Experts of a small language model: 11 layers, width 768.
Below are experts of layer 8 (counted from 0) of a mixture-of-experts language model. Rows are named router (the router's row for the expert), down (a neuron's output weights, with its number) and show model dimensions 96-191. Each number is 50 + 10 x the weight over its row's rms, rounded and kept within 0 to 99.
After each expert's rows: a language model's description of what the expert responds to. This comes from a sample of Wikipedia text that the model never trained on.

# expert 1
router:45 48 33 53 59 56 57 41 47 65 51 45 37 44 41 38 41 62 49 63 46 12 54 46 41 63 31 56 56 64 47 30 59 51 49 50 53 62 46 43 48 56 37 60 62 60 44 50 44 49 34 59 44 38 53 60 35 51 66 64 52 38 50 52 43 54 56 32 59 57 43 54 48 46 55 44 47 43 59 65 59 53 71 38 44 49 41 70 48 49 52 59 47 40 48 37
down0:58 50 49 52 36 54 47 58 57 54 57 35 49 50 52 69 41 33 38 62 47 41 56 48 49 50 53 55 67 39 33 62 71 38 48 46 29 56 51 56 47 40 71 79 45 50 56 44 52 69 36 52 47 54 55 42 61 44 49 41 51 54 39 62 55 57 54 46 68 54 31 61 53 44 38 61 43 47 77 40 59 55 56 68 42 68 53 49 60 54 54 52 32 23 55 36
down1:50 45 46 70 60 44 56 43 57 52 49 43 55 57 60 25 44 61 59 63 34 46 40 53 45 53 43 52 64 49 55 48 46 31 35 56 54 59 55 52 45 47 50 30 65 48 40 50 47 25 30 27 50 46 46 36 44 46 53 49 39 54 53 48 38 51 68 59 44 57 44 42 42 54 45 56 45 45 63 48 35 43 45 47 61 57 50 60 68 48 55 43 42 47 59 66
down2:46 61 68 43 40 48 45 47 33 48 36 60 52 38 45 53 50 38 46 47 53 51 61 62 44 65 45 41 37 29 46 54 55 55 53 54 62 43 66 57 57 53 43 73 63 58 48 50 45 48 52 37 52 48 54 35 39 64 50 64 50 66 45 51 42 61 43 59 46 56 53 64 62 48 58 46 66 55 49 57 51 47 50 41 62 59 44 47 53 49 42 43 41 59 38 40
Pronouns and nationality adjectives in narrative prose, such as his, her, their, British, plus list dashes in infobox entries.

# expert 16
router:55 51 37 29 55 42 63 47 44 42 46 46 35 46 31 46 33 37 48 61 49 23 61 68 27 58 59 49 39 53 36 34 55 60 48 43 57 53 48 52 61 42 44 59 54 43 52 52 61 54 33 50 59 46 53 64 40 39 60 66 44 32 46 64 50 52 64 24 45 48 43 28 42 39 52 56 53 47 63 60 58 40 66 57 54 51 51 64 54 58 49 42 35 40 45 31
down0:40 74 56 40 42 56 71 62 54 55 65 59 57 62 40 50 48 37 50 43 63 38 49 39 51 39 45 43 52 47 47 45 40 52 63 40 47 47 34 48 48 60 52 49 51 53 19 46 46 38 37 49 52 49 56 36 36 51 59 62 35 47 38 57 66 72 55 42 46 48 40 61 46 68 48 40 43 40 56 64 39 41 54 55 52 56 46 58 49 49 53 53 56 53 49 42
down1:39 48 44 57 53 54 50 61 47 56 65 47 67 48 43 42 55 56 49 31 48 63 42 36 50 68 53 45 63 50 49 48 58 43 54 58 65 63 79 45 62 51 48 53 43 53 37 65 38 51 56 47 48 52 46 57 62 56 34 45 77 32 60 33 39 44 48 53 42 68 46 42 65 43 45 35 45 42 51 51 48 41 42 37 46 61 62 27 29 69 49 61 50 62 43 58
down2:45 45 64 28 54 49 51 38 51 43 58 43 37 54 62 39 46 51 38 49 53 37 42 42 53 59 51 48 40 44 60 58 62 35 58 55 28 41 56 45 60 86 57 55 47 47 57 67 56 53 32 32 45 48 52 47 34 65 52 52 43 43 50 31 50 62 65 36 43 48 50 39 58 53 50 70 56 50 55 42 49 53 43 46 44 49 64 52 54 54 40 44 41 45 50 51
Common nouns and closing noun suffixes such as -ation, -ity, -ology, -ism, e.g. government, station, kidney, ballistic, before of or punctuation.

# expert 12
router:56 56 36 37 73 48 59 44 43 58 44 43 38 34 27 67 39 56 51 57 40 29 71 64 29 64 55 64 48 51 49 42 64 44 49 39 50 63 45 56 60 51 41 55 47 43 61 49 58 56 37 47 54 45 53 55 50 50 55 63 44 40 46 56 37 72 47 35 33 63 45 42 46 64 47 60 50 36 55 63 44 51 61 56 51 58 53 70 53 49 62 40 34 40 50 29
down0:33 36 36 49 36 52 57 45 36 46 44 69 62 43 45 57 43 44 52 57 49 45 55 45 35 39 58 52 62 54 37 67 41 58 46 60 53 34 49 51 70 41 36 68 59 57 58 57 50 55 31 69 45 42 61 38 58 35 56 49 44 29 32 61 53 59 49 64 64 51 55 52 47 53 46 40 39 37 46 43 60 54 40 49 56 32 51 52 75 35 56 39 47 60 62 44
down1:54 49 61 44 47 52 55 56 49 52 33 56 43 64 39 52 49 49 47 43 49 70 28 27 44 59 50 51 40 48 38 47 44 35 43 47 51 55 31 38 61 47 52 45 54 51 46 33 59 52 95 45 41 49 55 55 58 37 46 59 64 50 53 69 57 62 54 42 33 54 52 46 43 46 47 57 47 43 53 49 35 53 66 45 55 44 37 53 50 41 39 40 59 57 54 37
down2:38 60 54 55 63 37 63 38 40 57 60 49 44 28 51 49 56 44 32 63 47 47 47 49 56 41 69 54 67 22 54 52 65 53 45 56 56 57 43 36 42 51 37 34 68 48 61 39 62 42 55 60 58 74 49 33 37 59 45 49 27 46 55 42 45 47 49 49 52 48 45 62 52 44 54 52 51 52 51 52 38 66 32 53 69 67 52 44 47 53 60 37 51 51 50 47
Nouns for teams, seasons, leagues, parties, awards and statistics in sports and election articles, e.g. team, League, Award, touchdowns.

# expert 4
router:27 48 48 40 55 29 50 49 41 59 39 54 44 37 29 46 38 52 48 66 46 51 70 62 40 58 41 69 62 42 52 32 66 50 43 63 55 75 37 52 62 50 43 51 65 57 38 62 70 64 35 67 57 40 42 31 47 50 63 60 61 49 39 63 52 50 41 51 42 71 50 50 61 50 33 60 51 44 72 62 67 36 60 67 49 45 40 48 59 45 44 41 38 61 42 52
down0:45 53 47 70 57 38 58 57 56 46 37 48 52 44 46 54 51 50 34 42 49 54 57 57 39 37 60 51 21 44 55 66 54 40 42 48 43 41 47 38 56 58 56 57 40 64 57 60 27 62 57 50 58 49 29 45 63 35 34 50 63 53 65 37 51 52 40 57 54 73 63 71 63 37 55 60 63 53 48 38 55 48 62 57 49 60 42 68 43 48 33 52 68 44 45 58
down1:47 40 61 42 70 36 56 55 26 36 61 36 31 43 71 46 34 38 41 41 49 53 58 53 64 52 51 33 44 41 52 54 52 46 26 47 57 49 51 49 50 63 48 52 60 51 50 37 45 22 58 66 58 40 43 60 46 44 50 44 50 52 61 62 51 63 58 32 56 57 53 61 33 51 55 51 51 42 31 45 48 65 46 57 63 52 53 55 44 43 38 42 59 42 41 51
down2:56 58 43 52 55 59 59 60 29 48 72 40 49 76 45 51 53 45 26 55 58 63 66 44 47 51 54 52 72 30 48 59 43 45 35 54 43 65 25 59 52 40 61 71 56 49 28 37 26 64 70 65 45 49 44 42 51 40 44 38 49 51 39 62 54 51 60 60 51 54 40 50 28 42 46 58 48 43 72 47 35 45 53 56 59 55 43 49 44 36 56 56 58 43 50 63
First capital-letter piece of a proper name split into pieces, mostly after a first name or preposition, e.g. St-abler, Os-awa, New York.

# expert 3
router:40 64 53 50 65 36 61 57 53 51 61 40 45 48 45 49 59 40 44 61 60 41 43 49 46 48 42 60 50 46 52 53 50 38 40 52 44 45 42 60 62 68 40 42 52 55 53 50 62 52 43 45 58 57 50 67 42 52 52 66 48 34 53 49 38 69 45 46 36 63 43 49 42 52 56 55 64 38 59 46 46 46 48 36 49 47 50 37 52 64 40 53 19 70 50 41
down0:41 33 59 49 29 50 55 54 49 67 72 60 67 57 52 43 49 41 49 63 56 53 51 50 35 51 39 32 46 53 56 67 52 57 44 43 49 56 54 45 47 74 65 50 57 42 50 42 36 60 51 41 49 34 46 42 48 46 59 53 40 54 52 61 64 29 45 58 41 52 63 56 50 45 61 59 46 51 63 45 53 38 47 49 47 59 60 42 42 54 66 41 49 34 55 50
down1:34 32 33 45 44 56 36 37 49 45 60 49 45 54 55 42 47 44 40 41 40 57 45 42 66 54 32 80 54 55 50 46 39 47 50 42 71 45 61 49 54 49 46 58 66 39 69 53 67 58 48 59 51 44 39 56 50 43 48 56 43 63 34 40 51 55 46 54 43 65 55 48 34 47 52 59 40 56 29 60 55 73 41 47 57 48 48 58 37 59 65 43 68 37 43 25
down2:40 68 55 64 62 62 53 57 51 46 52 66 43 47 53 48 61 59 62 32 58 67 54 50 32 43 59 68 49 49 59 79 43 57 59 50 46 42 43 50 48 67 57 48 67 51 44 33 38 48 59 39 44 57 56 46 49 56 40 42 35 52 50 65 56 42 46 69 42 38 45 40 59 58 56 44 66 63 47 35 53 56 49 61 34 50 43 37 42 58 46 59 54 41 43 56
Articles and quantity words opening a noun phrase, such as a, an, several, many, one, especially in stock phrases like "has a total area".

# expert 11
router:44 53 56 43 68 61 45 52 50 41 50 46 55 61 34 52 53 27 36 49 52 34 66 61 39 48 39 47 65 47 36 56 65 43 41 30 51 65 42 50 56 53 57 46 55 50 50 40 49 51 40 35 65 42 63 62 31 52 63 74 37 19 64 54 50 65 67 49 59 50 66 34 43 53 48 58 59 52 67 68 42 45 51 38 60 47 50 56 73 56 56 62 49 48 66 40
down0:28 60 52 61 51 34 40 44 69 59 58 50 52 53 59 67 53 52 57 54 42 57 52 57 46 43 46 50 45 74 42 57 42 47 46 61 49 72 35 39 58 41 33 52 33 53 44 46 47 37 69 41 49 56 50 69 60 46 54 35 66 45 58 57 73 32 68 51 53 35 64 59 51 34 46 31 40 30 47 40 39 46 64 63 52 54 59 71 50 41 45 62 52 64 62 66
down1:66 53 54 54 56 62 40 41 38 44 69 65 56 24 67 41 52 58 58 50 45 48 63 64 58 47 37 51 28 36 44 58 37 46 43 56 63 48 49 51 52 36 55 52 59 44 44 57 35 29 50 52 63 39 50 70 41 57 69 43 41 60 53 63 35 57 43 48 46 54 49 58 56 49 48 32 61 43 56 45 57 52 49 62 57 51 49 38 61 39 58 44 47 37 33 59
down2:47 54 63 56 55 73 49 59 35 62 58 63 40 59 53 51 59 47 35 43 61 69 48 37 58 55 47 42 53 64 63 30 38 61 61 43 72 43 51 48 37 57 45 46 62 67 61 52 60 47 72 48 30 36 53 34 56 51 38 54 59 45 68 64 46 54 44 52 32 59 63 72 40 45 58 40 50 49 42 52 64 41 44 60 50 40 48 48 59 42 49 46 58 31 54 54
Prepositions that start phrases of place, time or relation in prose and tables, such as in, of, at, during, until.

# expert 5
router:48 58 59 72 56 52 40 39 39 52 52 52 40 49 29 72 39 37 52 52 53 38 53 59 39 53 36 52 48 50 49 45 55 42 51 48 55 60 41 54 59 69 58 35 50 54 53 51 53 39 47 35 34 51 49 67 37 56 51 62 35 49 60 73 51 63 48 45 50 55 34 48 57 52 42 70 60 50 47 61 54 34 62 47 57 43 60 55 57 57 60 55 35 41 42 48
down0:40 25 63 39 43 51 43 43 46 61 52 23 43 44 46 57 46 69 38 43 38 54 65 48 34 52 42 40 40 42 43 56 49 52 62 41 36 45 60 50 41 53 28 48 39 72 50 54 64 64 53 58 57 46 74 54 44 34 41 45 49 40 58 48 54 64 35 50 46 38 60 47 46 49 49 55 63 52 69 39 40 61 27 54 51 47 48 51 50 28 70 49 57 41 51 35
down1:33 54 51 47 33 59 68 52 37 52 57 45 47 44 46 60 46 49 71 38 49 66 46 39 51 46 53 73 52 53 52 48 59 45 51 59 30 51 50 47 60 52 46 68 45 50 55 71 63 60 63 51 43 49 55 52 69 57 57 64 50 54 56 58 53 53 52 67 53 74 50 44 66 69 45 44 45 50 46 56 51 54 47 72 37 57 51 49 60 43 62 52 48 57 49 45
down2:52 61 47 48 27 45 55 48 43 68 52 40 53 43 51 49 46 54 70 44 55 68 54 64 39 53 54 48 41 52 56 49 61 54 49 47 53 43 44 49 67 53 49 49 42 35 39 57 55 55 67 52 69 43 46 33 52 45 39 50 67 53 62 35 50 61 57 66 31 57 54 56 31 35 51 44 54 57 40 50 49 47 33 48 35 86 51 36 41 28 61 41 58 54 63 53
Commas fused to word endings and coordinating words joining list items or clauses, such as "s,", and, but, semicolons.

# expert 2
router:37 68 59 55 71 44 60 59 32 54 41 43 31 29 36 53 51 36 63 53 56 27 58 61 58 48 42 46 56 53 47 52 45 25 42 56 34 60 55 65 49 56 53 59 53 44 59 63 52 56 44 56 39 42 45 45 42 48 44 65 38 51 37 52 61 47 42 41 44 64 51 42 51 47 54 51 42 51 54 53 50 47 55 69 60 51 52 45 68 41 59 70 41 59 40 62
down0:53 28 49 61 40 50 65 45 52 44 50 41 75 33 39 68 67 48 46 34 42 36 45 39 57 61 62 46 55 48 62 58 41 44 63 27 45 55 42 53 46 60 58 53 61 66 36 42 63 45 33 35 38 65 46 40 56 54 56 63 48 62 39 40 67 49 51 54 29 59 35 49 28 62 51 63 46 41 48 50 61 47 58 41 32 42 45 61 46 36 41 45 50 38 50 54
down1:60 55 49 72 26 57 57 45 58 60 53 41 35 51 54 52 52 47 62 46 80 62 62 40 46 43 48 50 27 44 52 23 48 48 55 38 52 49 46 58 41 62 78 52 51 50 56 52 52 40 55 57 41 72 31 55 51 63 39 59 47 66 49 38 50 40 70 66 57 60 52 53 63 60 46 33 47 50 52 78 35 43 44 42 49 43 55 43 61 58 54 52 28 57 58 56
down2:52 58 54 48 42 50 49 35 54 48 56 64 48 53 67 72 48 59 55 36 34 45 55 38 47 64 43 45 33 47 37 43 50 44 46 69 44 41 47 61 56 63 50 50 55 45 48 56 72 32 41 58 63 43 47 44 56 47 51 53 52 49 39 65 45 51 52 52 60 52 65 66 32 56 36 57 43 48 55 42 57 55 60 37 53 40 49 58 59 49 43 48 36 37 48 38
Opening fragments of longer words such as d, n, inter, dis, pre (abdomen, necks), plus line breaks ending list items and table rows.